Below are experts of layer 5 (counted from 0) of a mixture-of-experts language model. Rows are named router (the router's row for the expert), down (a neuron's output weights, with its number) and show model dimensions 0-255. Each number is 500 + 50 x the weight over its row's rms, rounded and kept within 0 to 999. Numbers have three digits each.
After each expert's rows: "comes before" lists some tokens at least twice as common just after its tokens as in all text. This comes from a sample of Wikipedia text that the model never trained on. Tokens count by the router's weight.

# expert 121
router:370506496499472503522572455436513500538475483449498411434591560548564552456411501511428507395528545482495500504430481474564425541603444505544513520494402387440449414443506545459473415479425618463531455465507571484527445501577465499609492462506531464577444489420523521577525497504540537421494520480526584588567414576492482531589470490507395512559539504496474520522448463522417554565500501403561550517417565498497493580511431578480492404532529443472457435497536524501573470528461609478559457460501475512482430513444557557512478446412464510444485478557486463510559599507465541473493431524532633494518429501508441564531519434491414513578452528422490479524477445532437546555544514462466500580416470516479507455501474457536508450525509457539578450498436505487485537417558483
down0:430496519516491431506489522452564488557533543423509544456536510482490444421560448514435552535544445514476498499491504412553489578488573547459535482456566453421472587522504466482474427541469471534500445446416534443494577543497452556524489467486447411498496422432553584581604504458467542547571495468424419462499587484530594527539495497454572530462535479466566463551463523466410493515526509495525479404506484446471474502462584467454549516410463530543501534467574521494460531461424458461449491448470433526502392491546494467486444464528535432440466523466427447616541409515532434514611502536447397512439428514592581524447407479515453483614541495518472504473431453469524397469509461421487484596536523485382542518500530426428455487505430444501514415543450649476451466548429512
down1:505550488547558454532479587522467515504479447492520443493531504472531503595425556420561456509552485498514525567502426528489500546517478489490510618515504414469493517480502536596505459485450498603428505446496540473461462526423493493492503437490441488502525551505574518506466547494464517452495576529508582467504372450545415460462482432611525526483487347523578560495527521407421540515447493532435490497513532422549494455417451498449484563519522466575509506469532451538434485490455482509468500443487459450532517587552598495503502452516584524527503369389513536456432544506607541509571450519422497414497551638451580470523489466577480378543471554431514533458590550551523525510506540595461595573559455449492555481449539506595480471459523547415568468407496516542450527469573587
down2:475521567449466535518541472504466427378568536537581416513479454517537462505445478510478482557513549496487572547471458474519525526520590468509513504463397495542469413526449502476558510493398531540498439342500445448498448518512456582473395491486488559431425489439455449471482564431538478537474510481565554528563465452557580507489535474481466542388487513439491595532438539427495509457484470572510519459407402456576426501560457503465585480512483445495418549470503587491522476552586525598516436497527415455572540563503513491410551417526503458472545481448551557463586525420553586567542453433466518467512494579562471518579533511520480456456502514567557381413484569442518584505487478591500515520448399455511518418457525551576477476533465485558421450449508426439447513511525520
down3:518501513452481479567512503438461430518588531516485525581408426498458513528429462499531520539568563500550444421416447543578543519603506488457451482453588539555512546562479462554576465490425521500498542490482450486556411525493485460560479554470516424459471567444557459454472460456560471533568459479559453560497568466524508550507480488496453532464448544433496488528500597560531426490616480458541564521528493471527409540411451461577487487552522498560496538555426451522440617465499526497443453538464496432487536447566493541511495455462463576517399418562512521491406479513589453619438514505603497516581482574512553523537487480460483482598553553522571473544489622572461503602579421495498422443442412407458480489480426438488590493523494511489443523621527482500551426534548511
down4:464474419453558530400519457482437549512533562509428472406547558493579570468403538544615448493449646454551494578531496558459486547435460486447461508411557453520530478524491469540529438577491521473501511459468516515554489497528512577558502534459516506562536461528635459515478560468542457510441485455529478499437533423499567508524463499526477379520558547604549472450473520527471490452560519487524530549562488590456564444501560519550436469488531473411431501458521524562512492490463424507464490576472472459495427537489429581469458562551476601436454528480612488548517463512537524550425519468478562425529492423492404600545516527474521431531518530522544525414495532463539522435487454428593556618401456512517474525563409460428587485478547530463546520494470501642501561439523457
down5:488591466432470519459545534565561432517512488489397435539580482475469573509504591589468569473493652452490557463585488500459502512509401603476485496442468442594487528545510514477443478466490480506514461506518498560574438519499550475491499497485597526473527568477451539469403492561507498509470406557567543583492489449518490490460468478508502372515545574497433509435419465489505368452578489489512539594531525443516399457530572457545537432483497482530497488477537528451489573435471436503405534561498457504488426501391531347502429466547566462470545474439506430440515503512534507512411430476522508618432472473480469444527469543496508469528452382460565499509389501467549510468386468441469503472487445461472505412497376534478502443534526425546497446532537532583470509489494505
down6:530479484513588500473517499528559513643479490548458627528436484451362498555614475634545518451499480512456547466495554466601545514477558420547451508547560515494620453514501520416519532409433431566514572527497542541554590483517448529495588488509524498514469520518512480463531517481490489487413459534455523379504490500500517468457515460512631481534464437511484544488559556504492518522482470480471562508468418460481438497494592609580538497544517439493552496549454569501572551578528546477557474428505530520453511579506554457552496523501508401450528575489585459543477584456518538542434515569501588578639538466556484477552519482478506557438490561548527569541443553471602375445508476485542524489516487543483567540489537572589519507495482460419484482565447536419529573528492492
down7:517542582533469568498477487504471522545556443476556527477516475432509396451477531568551461481483511509538481491500497474496486485467577509483491524380494475513478498529505589464494489542480577497488532559411474425417584541420466432490535465566451633548532483410509536464565406460423488541459579606367487526480540476527607525433436476507525446535460580567553537454511428507489389674505575537499525487522428539512479475538558485544607582522563587466514493476461494501483541412430585453470498469496572499526501437482502448465476518467543484482494488570624444520524495541438553495483573478418505439479515447489410500512504480539573499560555499518457456505457469560594571511468435475533450534469526456597534529471507431398405517448504565511492454536589412545500485548422515
comes before: "0", "1", "2", " to", " of", "–"

# expert 75
router:533545619427496549447464421491551464456552474538581577404528465529512475532581511462619530496597534582530497565480563487547511513517500567467582423507484481456458442467440472519434445485445527568525534436569476482580460591553445442492419532517477490548472533546458489571435575501436516518493485420502488530502542564517508539502574473576499500554484536487544599474467575498416574561491554496537443452559494571617530569469478478521543506453574460602588497462587457454554489480457413549457447611550509484469513565528553597480416518419476556505503489560496529588444452474452537562552424507581439513591510500521580420469461497493518445525545547545472580517503523585508574500434441543394520606540496531499481479551432486549463508553436526527491455503572511520476519455428478
down0:489448422498562420506562540552519557530437590535492459518530531475559467567562567534521535474392537489534574538501522516420492496486528582507540401475447459519596530481457551464475539535520445528420495476504446529554505567499519534499395541558575443400535488456505504440527441648505416494525483591462490569569540527507550533552465420543533408486521540518578475443489429548468480501497487440444466442441570397493451422442485563547512438487495609617507446500555487487525504433449534403574509587602484500495437474492505504539474505467504458399480533612488530451480492581440565453531620599554517505571539557499420600518544488528539493527566502478474576468516532517552407411558503416572453551524499493465490547558505508558575486537494531461499502522459454515445465559506526
down1:572510418480441500448442581496432535353507578557514536527388413525473539491591501561469529593461497528426442527532433565513456569534537443538557466523463428495484501482370477586481563429563613535480557522467465557428467600492493473594413450511383516489640478461566457518488480428517508484411552512465509485465527473473447516527465490481448523462548478470502469476538522517491470456482500453490447561505488405484432513504561408427528462462505442463580514383522510514433471462553583450538426543475556569519578509511569559565546543451497474513478526546551546470439421535433443426511575597436443441538466432504574567470566581474549478486551509473509511475421533519581442506534459415544512497464475541474528481546485399511545586480498557533508479538480508509500471469488481
down2:510479520425476478457474422549469579587440489490483508518510548515543434547595567495502433479575406436389504655481422435495582440500494479442576512503481515536470452482527489526495561526512444609527442485480506484542545528596478465482457509482470521485486382562448499550551517450590537527492587503475537519494506528509504554591571542552490537483513568473567446541479531495444526490553521476444516476434430557541479494415497550551401507472571448501458613617482501460488599524531494528505459470500474462464557542619567587543495500492396558560542510503484539452492487461491503511437474440407526578501615516450365575455565517521531511499529576515510469583446533519449474441581456486531513652501532528561459427515589433472426453537516538455567480552463518545490506486502449
down3:481476503469552560552448473512488478559497462485542501443535505507494477539470408526499563496464454612529477503504495542518561530433492577498525511497533505531552469441521571435449506502534435544577506446500449534500487585538436552489571476437527540417397531449493497425458554508494443575507537464538470501501509549525486484422626508453511568518489498487564460483467494582455615425387484405513494517461442619571527461376538391475501522475564515509436580582471564447518487553461458508523556585439500484504400513414494608526395471511556581532442513484494494506406447549480460499503452513556519538591569487493552564562512426449481541536550404457553476510495529520325485526494498607533489501503592389494471530611535473505500482524424470541565499479532502523482631479501485
down4:454506569523505524506530564479443506495452466479524474478492575491427498479443490517507476468509493530487456540578533557429551418518460498487577526527510504497498514467499506572443539433457513515489437423444508452557526547523546523524544436505582469447505453471523525446497478430532532483518530572562506407489568567520546515515468538472412464484528508447525448527495466551528444528520435567478531496478518535495473488588538436476462471550501512499491489532537490531464450512524521462439471498537540468533459432484483455496570515502505527491527524560450515458510499492481404514455503464506441549470513479608570503543529455494523496542545503496564510434527427443027510444445546498406470563541451463567529547438441532494549510535485444498511429494509520507477550498551469
down5:562445548528484473579506461466601412488518413587458501461521478509536457582472472442506514463466485567457522503543513661530452599516521524517431486458469498485457463465473500492442528428478519494518578353529419509510450551506525516445550464380428463531421545474524518538437478521464460543566517523521537511591461500468568470529531523562533585463464483499610593528518457496413532574501532452552500494577589565556516597497535463527545501472506481535497613454546576606459360481409474516428525551478560503501489490498554540531405504392473574532502551434515543532407512516536654442528471484438465542481467468442532540522475475480423468506553494517492522525441608424446482521531482587514572514448514456481543559467409467604495508466493482527492470485598490454516480525499505
down6:534530463547512558628377537386494552514431472521444588473592528487510414436547447529393530492496528499505490405558545550456514550488508489496524499594481559439562566551505506468487542501451520542451534476542586507418440446526566521464517531497505494617538428447523521690519484510520519428469352537483519478595429515511560565464527427504521489512426418488496493588556589522436545482532453463587544441447565526567515530510507572489504479459522525574482476515458511546488484507458476402476441488508471632465569506497458588502479485489524556542352569377473589447515490429440493467426488454468462451510519528533516511458487469504571483439520448492495480431514497455477465444553463539456508500509500525474539471620541503531486582465444494478456521482494398504477476505438493
down7:437480433510555531495495489513522519452503499437523520479475518419495474447458503475429560516452438513641516504469574470522509511533499497468519570464581569510510595533471421586578489605516497548439395540462602478526481467477482535461508451439475517397503469547619553462517569502666544502558485533507449504460568553516486555500400475486453537554444540459464527573579534416446439467459443566507490483498513479472515538478417485477412535558392488484588432548544536464528506501512511543501476407502425392505537407535372432523490530583544621498612499453462458478465599468489461383409542528532523447481393568554535507459516533439498559514474494482521453479521472508522511485523553451437515478478460574474528546471454475458510452525543458547554493598432504557481463495423536
comes before: "\n", "==", "|", "The", "-", "==="

# expert 28
router:450416543571427455517596503415424493511518603542479542559569564477520515464532519498480541463545508487548556459441538398469516484495611521445463516488500463483510453540532492423474499544507490518496536532485482479575476507442483573541444522433533607495427470477575418607400517513535506495466480475440532555519591560576410525609541527452398514515533431429467506516507501435498455410519456558482537491516493494486555500444455556405425447476520503459467539523463563414573507455554518512581525412550429502426540594554469538521426542521457492507576547560494456525566529553443502446467433441548548530485511466526468488542428565519390554481503561432418513438539448463511529510488567592529425420473475579498555493476501484540568466394482533474480487416473602534461611611492552
down0:475537478577543547513522524476475506495564472489481504463572397477481516468586512477571503557487465520504459496535500516495505508482422545455536509438592468615560480517460496525492532570567464546524449398450579432507572531487419504506606495499490478579457485554531556516533485413447430485533453552480488412473521547470451527524558520544570531481583482572484533393523547550482549459478518588532465425455490500576521482426557446543528510542602529590508496511404546487539522505486424529556517433512579541537490389537536425472441466468379432515451493472444512466498484446478472515490542557446581493523478414505508557481547435505517493498418403490512495557482468573427487434436443558533511456491601531463538434516508573521515524633637593420649560470442471503561431454585483
down1:516439478465531393526472481519453508458404470474519495562628469564505559530464567448479531469446520442467565540477595544477546555521521437477537522572399577479518514516471500467505604559507515512493520526516536552482597511515562444432504580532458506464557584477413481513460466454570534527450492602448474479463638549416580507424461460496497472494477482580580565525536509475491493520467429507470563495476388471517494426496569516467488544567454486422553548437486443539534540527510483484464531435490479512583475517505483472513446452558502619510507528478602463428442472566485604486546465617489558528563571547448517418503550435487517484492438667516500521444535477611435454527527440518486568551441514513508544453357512557524498434487476517390483570463456559442513532501452473
down2:491513534473478462624543565583578560477485509532532404436570508538386534521522435400476533513454395537490494480452518479503484489449520545389439580578477534456553437514577497576528453551475445561476509427551520478583474489543553505465463526564472502507423542468534542523552503480493527479401618556542545450595489495513591458431557555567476561432483451552484390469425454592512474600523443432536608517464439559503558502474540495472448535491408545526516507529555463470361521433509464509603465526478418500472569514549515450468447456497520487542437424463523596499551590493526458484450476478492560516499566567505491572491512559638451536441513524515501492482477473481423569519562541532476517477521514556516554535474479401501446504590452508575435478446500559490462486496419480
down3:580460458491509408503564556520536483540536490603431479507525499432582436527450590509489487442446544518411535494451413463503514557413515530480513509544392423475448514471643429520535587456542502430553500506531570534456572563588516556376481529455496470487473437446462490507530476501448515501507488418557439502473537520523507421541514536476520488532522463552479517418534533500479569478503514515537514570416577562457472488504392460509481514500575560516448507520569397390541527488431523517529455493604554555466515600478451567450522497482532492471473442609526480441497504586512550477551472579443447394483487531428479430427445485472578489542552517433517471331469479557526516436564532558541574545548367532486414449568539485503487425564470490464474493439491484542518514505539508
down4:475483509560467545488494579405576467480419518505529551510481526413469426529487509390461501496539503514475525568530497501543512536592458446378605454498564478428410492491509526469516457417519570564517574466388420483533576546496478499532542448378522455460470557411435540500442564514458494510537544427513576607506475457530539459444444491445538560569483534461581425476550591473488421553616558517482478468504574514481520596501410487478406481448523491491443542510608483541513465548427439457495533481464532454452485589508486500495551469461462526511467518434388391536530502512459502451388424470426523502493516513495475428499529539464510432494421568516562553490536508508497537508539503541526444530457573425548576481475496543488516524495371585474584522548515559440553473564431426
down5:588455512483616536512494549449430517495500457357444520424474468485470493482544519574478424566541517487485478456461499472458506469537453476592563566506492526587521585438497450571520541467453608464497603437531519534545516566408515469486478512459546461516506532485486491579570525507420496532562445447428510514525470453559515529545452483390520529560426524461530484555512458517482462557490569480449511544525576585470409575531528463522436410463456468484485522416479415579470541524466514479468516511562490496541520528472510528576578541509592550485435604434499443553499532526596521457463566430454476533487381537483459373486507532483527544472500560518589575385517493550443497500469488540558507500566504484443533446476513455452491532378413539436413465573605381479494511547424541
down6:453488456471523432510446393498493511535572477459400494482491511475520539525483486514424364501522554427450508538547536405464444497533477466466549510500494459464487590524511488556466464546555592449454577538494482506481439493478521456490487521515476502538491452470377510510584473447547425518476462429509535429433484519503512405477546570463515419545588473519504561515486496517557490520594479462536452532507571498367540497466567528553447549484560620593428602482496551506580544544487443478532438450505530547471445494402390465476522410461562548464486530498451477416569490585469542421471469416459567456454505451471502443431472496476509407538421490552554541463467502479451546407509506496476440506471508495315612508517555496590533499564470498557578619502431576495473517504520508
down7:445498567500514495389525476428467495559519477456507543491489507505479471577403545417451498405484565549490520515533468548421529592471423599538552463572480536536600534387530531509527507462488487486470411524490509477495446569535528485458465460552533478435538496477425529493568585510454612550489459495492493554458490633414425457488561450432526442561584417481504509488464541477495557511582525447555547520374410544491475454386535477473447459441493484502436512473478397615516506565520479536514481488516438441452578534476558505418497493555496449603492455551447396514496449532454441344522419483538466493526489522441479534540474500494470482594566459483450444592449466502396540549455519508470491508492463549524461508635435512521525520565600542514498452523520520468539469511545553
comes before: "5", "4", "3", "6", "0", "8"

# expert 67
router:551473454499555447535518506491534538593551413458447560437509434460462509519482431425609488472434497491478559531458550542510465565523486439583577544499518457430512439541499491542521460477494517488482511525483520463513548499474434579515442552594477363447520502459540512468471555520429538470451479385433505445469455447545476575445478456473502502615596497501542499479534416565577518503492477492467540556449516462443577546442516453515588436490482411557473488501532493456554400418418517612543583624513444489497496472504552461547566490554571524467516502352548492530566538476458565558489427510524510537478431497471498471478457470462552463513452517597529576506503532502430406517588503538455455485495537452529481455382492518522457431550445553526455458615522565518429498365471590
down0:463483470602515487537456522501536592506490499492637488466520473559442518457493515504373518490487459513451458486497486510509492490495504526548516426510427568529502504522488563527435535540567455457464409469448510508457532551399549551438551491543498502532541549540446530521454493575435518624578477550471501628523573545499396580455531509436581471524522550445581514476533553419559347501525457508493521429500467541475567492542507481510475469473487382497454476468528521525547466548398530480497527503559426537422478411515530560455472536469538461492489511587475519459479504512444452562484592472429461460528469508582498496522609483484540422529429475479480530497491412543317573570559474537443489423561565543489504509545629550554544508446570482437500434573553475513499592561495580
down1:566476488523479483578557476636463449490418484466553546540486462525567488513448409485400534528520500447516530504549494433454556504477521499457549517471429351597426585534485578535445582467538483468413441436528484459450539427496503492469563403500568389462522561545536442495490579490447566449490452551450526437451446584489482536473539570409501538486498566486563449432475528548460554580500475557460510466531513466485477515489456592485501474517609453514477412582516521500565516516510460525516467462475470411541412452487606426523413480492487494517591367499410537455505470503486511507500505547472452479532462390461608518460449473486470529576470466516530546554530543401351557540530454467501468462449433556547502507453423485483462474517539515546481479492480530390580524478528445
down2:398523497498426552517469495507393444561501455468460496541559565517413446490452514519459422467490503425489498469538618483526448399475571497528527577515525494418513561581519563478423454537454561495473477569492536423458425476478502468444516442555501516456561517521584477500502483490480540532449530486502506491521407520482564428461613428491525525457524478521466530581524443505641458490459488508449524487429516453437543623576509530466540499534497590557503500526448539508511509563511485543474585582533449528409509505523448444416589580471479536497497455470414464482498594473459489450499383464401472481494455515444475568502402471557582476481493444555504505388503534471402426516527551449571593554430484513474508464408409506559456427441487572567534577473391521523535507482589495
down3:582430491551559446528614611596481513501406538539509564508488563551485463437468519514584440495403466556493505438499470484511511484436487421551435591522486454616597420540462485496540509528497471558444478558566452506441500462427454479487460545539383525521506444506521473534365550538427530388491566488561469533482539471520406587494557603508356521526558509514404455482447438470447556577454457470522478487489543505603560475606489453499530581472471483478419531610606495558512424517481488532491536513485480537482480485519538550466471479412458454493448487467511442533490545596503461556452426530477505474540528532486495497441352468517484494510436454484465493548469477582540565535439543428496516540467424516472500497472558481474466574553506495553493555560552471450451568551501491
down4:476590552536467566540503444527562555446565498472579360520621499478464574441483521451489494501500462482572477559472491485498434563479504583412453487480576582424590514523563433510491543464420460492518432522460490402503484513498502481481573537426521387466511493455499587423448426514517471619481558494427400587476453424583560463537495412539480495465560462455446437474426449519537543435550494505412521443582558484517495465535491526500470497524440516469691397453419430503457524516475574431465438464508528506618517537479508535471542495551491531473504516549504542498517544476548545421539503519553436571492565551427506495474500497508467579500485492572555488526476423581491605523459505508470495598538492514430434560524478463512487423524516567417531542477450535498491481485440453
down5:470503436518554497482527463496513511549489437489567487519428507468622460498547412572514464431450507534421547510473495541463551544503557505456498472459524582485422475477485527463591570525534453502498497546459495436546552594491572456517453511426443456507402528536408429520389542487487515492472480604518590558445571522559507406504535518620565490442590479460460485451480502487464540395457464496532575588477490595499519576546565533492538576494491453452566631565459537503465502485485541457535395528499464513428515560491476499627530441535473517473496485515469503450464448553610525422589484499499468525582408402386425554485547549519468456574508565461429492506545581508373485439474476481535521507565461487469524482580492523447473530474535456547442520454483458472609425445482496
down6:454526456521421572474450420461629524569548446495492540495489529457541400496541438451470512507518489482442399457486524585582538506531585413489496495488437409486454516490482500504500526476538493580524465481463474521517532501462443562443538525402520452490435526555521466438553405556517483446507603499446548575494459529572490545496413522455474573536544565520536431596406590477585535508522512544553592541582539464390555600496427480524473534430493476513523489449417407462517424545453494508491479647544489511379496499482572563473522585513570504450445548535506484465506450522471549418451541556461526536548473541538417461522478546532472521554482473522507445423460565490497517556452424557540455429497519512509516509579508569482602511540408514550603485541451498406521523472522396
down7:486589538534325489446465439530467465480623487569499459571502604600515536492409459527471472501493486499440459530592418515571419522523552452463560527510465538568540459408449508528552508507474468428481475450484443444390537579573494437447428428441441557462460563421448552616485488512462474573471480524537478576512529422528531480571478549502463520529570402517532467512481476547508441542509451496503575510425537472488546503475496510413431550501401545504492553556499500595535465433522449489538553605497585514547549471527437471482488526519575445499425497495408504515532509488481480466516589451507487402436551565496466500517526554507485492538492565544550576507541503561512542437572465508462600609563449527498536524552437446537543490514463457551507516654498502518557535554486430
comes before: " the", " a", " his", " its", " this", " their"

# expert 62
router:509503577496473527567485557484505497399574505521558565435562496504561542552556459489542471399495486546543468532476388530579512528400513529483450440496464500427470499534501489552459479440447508598531557508500594509445489598545463493579431507475493517580457512416550471606480448544465456517580518511559404623524511511384470440496593536406468504504478499452508536427473514508450612577495516428466469469454548535542506568404451528439542489586435502561600497518505486543498539467524486594632419540531468515436503479514524549483506576543515537517465550549519477484573393504599541457524420495532530509590613451565459574494476535491521465514511522614443563515498491493516530457521504515465548516474486450534544446389496451540578429462547432484454537482527601500430495532538553
down8:413535503546553442535502426608429577573509499512515570494519480408498506549523432522482565550487579503510473486482473542495518411498537482565473577563532534465523624519502491503460516418484506494446490527499511421452505530467475519417557428532550383471484500530483543487549410466470511476557578503492607439509466485449537539509513486487560434597517484497543503481459580466524478491484579472429509526552456457441525414456504616427453460532543458470409537491508450571473483475560565502509424584480550500452517413542498521484603450516492464623458513465502555512474406537438491495432554513469529570444414505572491429459523501459611448499573551466529503380498512512476371494453513527525419554509505495608475444515446575634585595576483474455509542556520475543473433487582446
down9:423565450431519541477518491410606499462471464550515486563503502574512479535575592470470470511515543477458554454519576481575544586509465440508461533583456454474468474489540490511561385545509503517480494413558409457433449473509497543508510510488432570512561555439513472549483621466517469499476445507526468534494551518511476542445464513435525438496522559434441520534400545533421438469559505561595551549513423546572491442552467462572536418513550477385657485582518521558436507488500517419494571439426501490600458504522572465483520453494492366491497599461459511442424533532484525484565529461467455440526467418558524534451507535500448451525471507541501534512459492437489510457441528517409514460467440481516543482510478491571548524344478495620421577487443595464609504455470503
down10:460460441505520443529457458523505423533553506422620475504536469577527436498505469528477426482468448473434617550559588519488477493540474541446511525498478457599503528438541423591482445510438503468513544505531509617514523492585455516454590502467516509458497553529518507486545479494491535370438421501563498516469559489405517488514559527480539541467559513448480437505533479462511572572556427497418511525533537476512596510514542544514504536601468511416491546584562491470537541537520488513544536537441503512504530562467467409426556523551485462494595439516495455501478515484595440533463501496512589413523518512448433320565678486444499377459518538439496509521596463500463426501476439420459510513525457450452466493464554527592441454499517478429539464616510522535448584453581467
down11:446465492430474572571565476526555491448518541514442478434536516460505450509454522601516526446512442516567454458533614465486562541488495522452576508473550482532464453533441498455527474468515470541520506541408541513472516455496530556406468449449488599563536451532537431483400481492536479433553409456477473447543457498552498414574445567497557545596498422561534543516460442616474472458474395371522517449442443418636468478527486577543458581567479521532479514485602523450530443506494516468466482549449544476435533543513493484423595458639498483484450503384471557500600447469485492501424546448562591466430425514531544498493450483550437536531490544555456460488556504499434553573490505512500444469517458414458450519449459430510503527492473431487466420369457551410500461485465461
down12:514505490517452543444543515581437473488550414500487590588482447583511542553526603479478547458491556498378471578541572557584541537465555527506545481546536391491588479532509521450527462409472517546544502457424467545502498594538472533406524553486542523473453545498569502499437542581441471490513450594553562569514516395534380550547502468485427465466471542449421470476501402457428555452500512556465470495419585484452545441564499482528579429530469429471470543540464517572584472495501468551529477570595483478515565472521475529510493473412506474512540484558489475459475498512441436589472451491583491451546546527579535555603500576462471548515522456376487442523456517518420455451445473524486504495561458623435512462507465580492489512534552442440528361435498578546473477515494567
down13:407566547459522523543486534497477566517405492597513462480530447510467581536494548394481491502500464474433460452544512528522577558447461488497498592609561498551441521483511365493456515570541509413447440550517495537477553447556565444455468472546513555513579547456503540476495450504520466509522469496566505495468445547501483456535595519523526577455515498544376537534426470518501497518446435533522435552525502476460482516584500512510430414487456511399524458480541514572594604457502510403444430520407526466494629425611566379435468533359440364542505496464512485444461507444562461473475537497522458486514480511476572511505552467611528542513422572579566529539498567417537438498475545400470556523590512424485426438541500463545506474449512506496531492497436513457531494515495515
down14:495518521453489445582481468481556566424527416513564491517451528454563531472515448468564500475524483485551508448423590464405487499474564386534614520584484488465530496492497481507444546489565505572421502433492487466515530502477540536561582434576471451443496594466561462527571447515520440551530472508501521570557435504439527508494563428531487532446470452601492530516490534524484438470589525491566393522416524589533539525494479449589450478548392496507482420516538547501598408375470494491443590487479547538507331582480449469522510505556535572531589482511475521568503582456505464457558480550580483471518470502485479445445490518393544459513539487517578520363468574485492436498494504598556504488549456520492466526479466614430457542481504490473429527472402535481512419505599514
down15:457476548450592485555517559527481495533485471521582480524514526506479555541493485583501576573520458654465421496513514444526521544489485438596489535484610483493418485511551514605418524444514468507466488430456540534449563546473522492553537486457561505531595536447534577479486542524587452452547465626490561374439479532451505547552511490461538439448505391440497544576552481455564540472561503450442494565555533397475534465492471544470436534542459527510501509398509398471500458528475537395434459563412516470512489515453498508466516479507472506456484533486467504446484557459573525491437429456421464483546409587568448498530505481372440492501521547501523440597541524561536543414504527549379519517558493539530608533547514505537569424509546504475483439642464508521584482424457509
comes before: "|", "\n", "-", "==", "The", "==="

# expert 17
router:569486445522509439493515517580441593545512450426533520534454433491510551558487481527513471497461551528597488504509530477591518485454552596520501562539486442450497485468451458568504500479482581519488477456393436516503472426519469500485529532544448423462495497463585483543470506485476475385463467547451389436534418447525559541432556499464416495575519516469496441476438517478545388536426604489415474389530519471547570511500486514446565487414520450497487560569488442536490441534463453508490639522450448471519446420511509524516503408448503543573518471455535512551426548565463522548463461470491508466495529472521544450494461492473630469476520571405607421521494542488463447390500529431555428499408488469554477558438406532391423572583480519465508521594501531543464532404561593
down0:536471434545542519391530471488452525552442531517484513444406430535474543487406550616553443572497510482482551526491480487483524533458578567515537470417444457588535576480508446492576566454568499555518537425538499508488596522480519467473472545502413532480403483526504506570512577605557513464508547478587501502482449425586485492527438525493433444530466448544422517463532538608544496608585563436420550515488441449527563535522472502402480413430548568412537511437487471529492492479456536454467560570550436442468480464486438490516473430492487494507439421491420526543534455480585479646492622555527499568467483446528502562521512500459501479498510541424502515516436474483636573468483458505462636574462464416539565496530528497467527571550385520495516539494480575486472475526525518
down1:597562626537543575448547578433510504502485466510427558490566535485499566495424476440479506441557428535524486523581445575436365577519485515444479548498434508621501513498522580460506587524535502534470467452526544552500532404439410438520492514498551565413489447523515440598473517519512557554513528397554547553555589447518455578440580522475537426415510541567526602425526547441447575547521525494509503497589505485525478471483493483390512589537502525480476511541540531532505458538532536526442519475573566546444546554530499562524517501495577476525393551525578612480498478513540522431503530565417559495533562486584592496489487504570475505489393491462447496424459469468405555475506536524482543554582548426461525597554482524499600459452487520525520527485466442496476473428470509
down2:424446434469569456536443533537532496613455442486502599487507508454579483503453484474499516483637532488527511551456541591521562533515506465511453468424432539542483529540505416490470488457553557453470475497500521521521529372526448403476566370522539436404461451400467379525515518593478476469497594552516513541530593543499539505560449441540522474486510408478539529570506497576488423528596445519583421400460429624518440504487523599503548471500541489553488491519477441517614521490486511485564497516463539584541551472481513550448469525465502470521400590487471552457506548523471509498508440431545470523543570511515568458475492495494459475524554454412512505451311414545451582480467509549549521519450532498530467537515510544468484483526512497500481458513561535631583496423474492
down3:512553575438556498590448533500486462572506458551498538483478505438555507479546608506399549508433503527458526582444474561519596489419603534468528507414437503505474485529451418524610496518466454477575574499537602493424477509467428546438548542507593399515515517453483522621464493596449487475530567438522536508385525497496507466375561472597612447503468488507490458505482638600579514553475531569487536434586522560493575506476498483516486523472458562495541555525518417480450533466514503530508486534564471529489528465497513469530470424577614540466506505432555470505431537529485497460552482439452438446550462477568423516443446509483493524455532469459436446488447510550469478456517493461468519501531460413581451507550434506528462425464458472482434424522457495473582431530431639
down4:520496585479422506558538634511471482579450524494551569505522543479556570430495452448486454586545518466565547524484417497489406530485531498516573541509528436430533477541517504483509402414513525490451571450524473526463523511578461511520499476543433465416466504502549394509481555540395413502496441407439435401423481600476518532558515583467424545483427512505465526481393475497501579524420560529415496462538565449482414520491446450590606465556524519533565462483617520484507513492581557535576550503495555432545459567484478530546505473493441544522526436498497469465500568610504483508467509418467550512520525433418570479504551535485545467498555487496460503417452618535444483477494522494583482559403443470514554439497335446484463523500528525560425576504505505437537546478469490
down5:574424456485542512572520505549526475519538464507442511557518438528510494452546559489561425489556386474532562550477469525481455533455469535460450557633516446554480471497422480510512512553534475515485547429494520485504528499524459475506417524519473532559419548577511474576489558529440449492574432611557447465521590381447407618468549547450458480535523542467520469431427572464560431563504562501576516497466524526464517448513552526518532437417579491472359610518551513548579554551541470445444519362369515476514520494517519537531390525564527466622540478509464470557615492528582499518460525562548455437589495455531470460514476489606527466479531492490445500521496547426539533456499566492507425520521472542539512474520580518453414480538495491419467541482592478461488588540524534
down6:519496485432427538461492455442462575460466447419507453552560446425514484511526534538413537454460562451474477494563528486544384502515514475598568450385547544534534517436544455439504544511501561552384457405497556605509508506501546570387468440477522671502462496441448437546506513558528642562408536487506518487533417488556546454450437466522530463599530501492542567543494573444453584479501428481517478480546464443566511449531520500457538502477402558411481410494479424459439491471478429507535517564484570546519556473541440461427516415476566436421513457506530500517461529491563494507542531511487494533517519545574478546450564519532555554486442566475422465548481500579550579473507379444507479554499451469555533464490440510503582427513465433474415513596481469497513552464513534
down7:587425621395551460474460506534588518486464535492440566424478558523480429543544555479538427510415573494587540471531474472465494555496465562388512565459441530501497464527500444519560519529459465535473454549422494438432463474454533492496554547468601556496464471468593474553492462472450459454598567511462500368453582587459476453532519489573524552548559407467494608494501508569363480535542549501496549523518388528517483448565529528509509527538468487562528448486483581461532501430574520530454495507526497545513447591562495465503508496424368529470470577576434499461540536461494464485469421555456473495529511528521407511519526509531442474509551518451548505504502438553563480574407518543452457528528417517538575490436482485579591535491438444506421542453433511484475402550385519
comes before: " the", " ", " a", " his", " this", " its"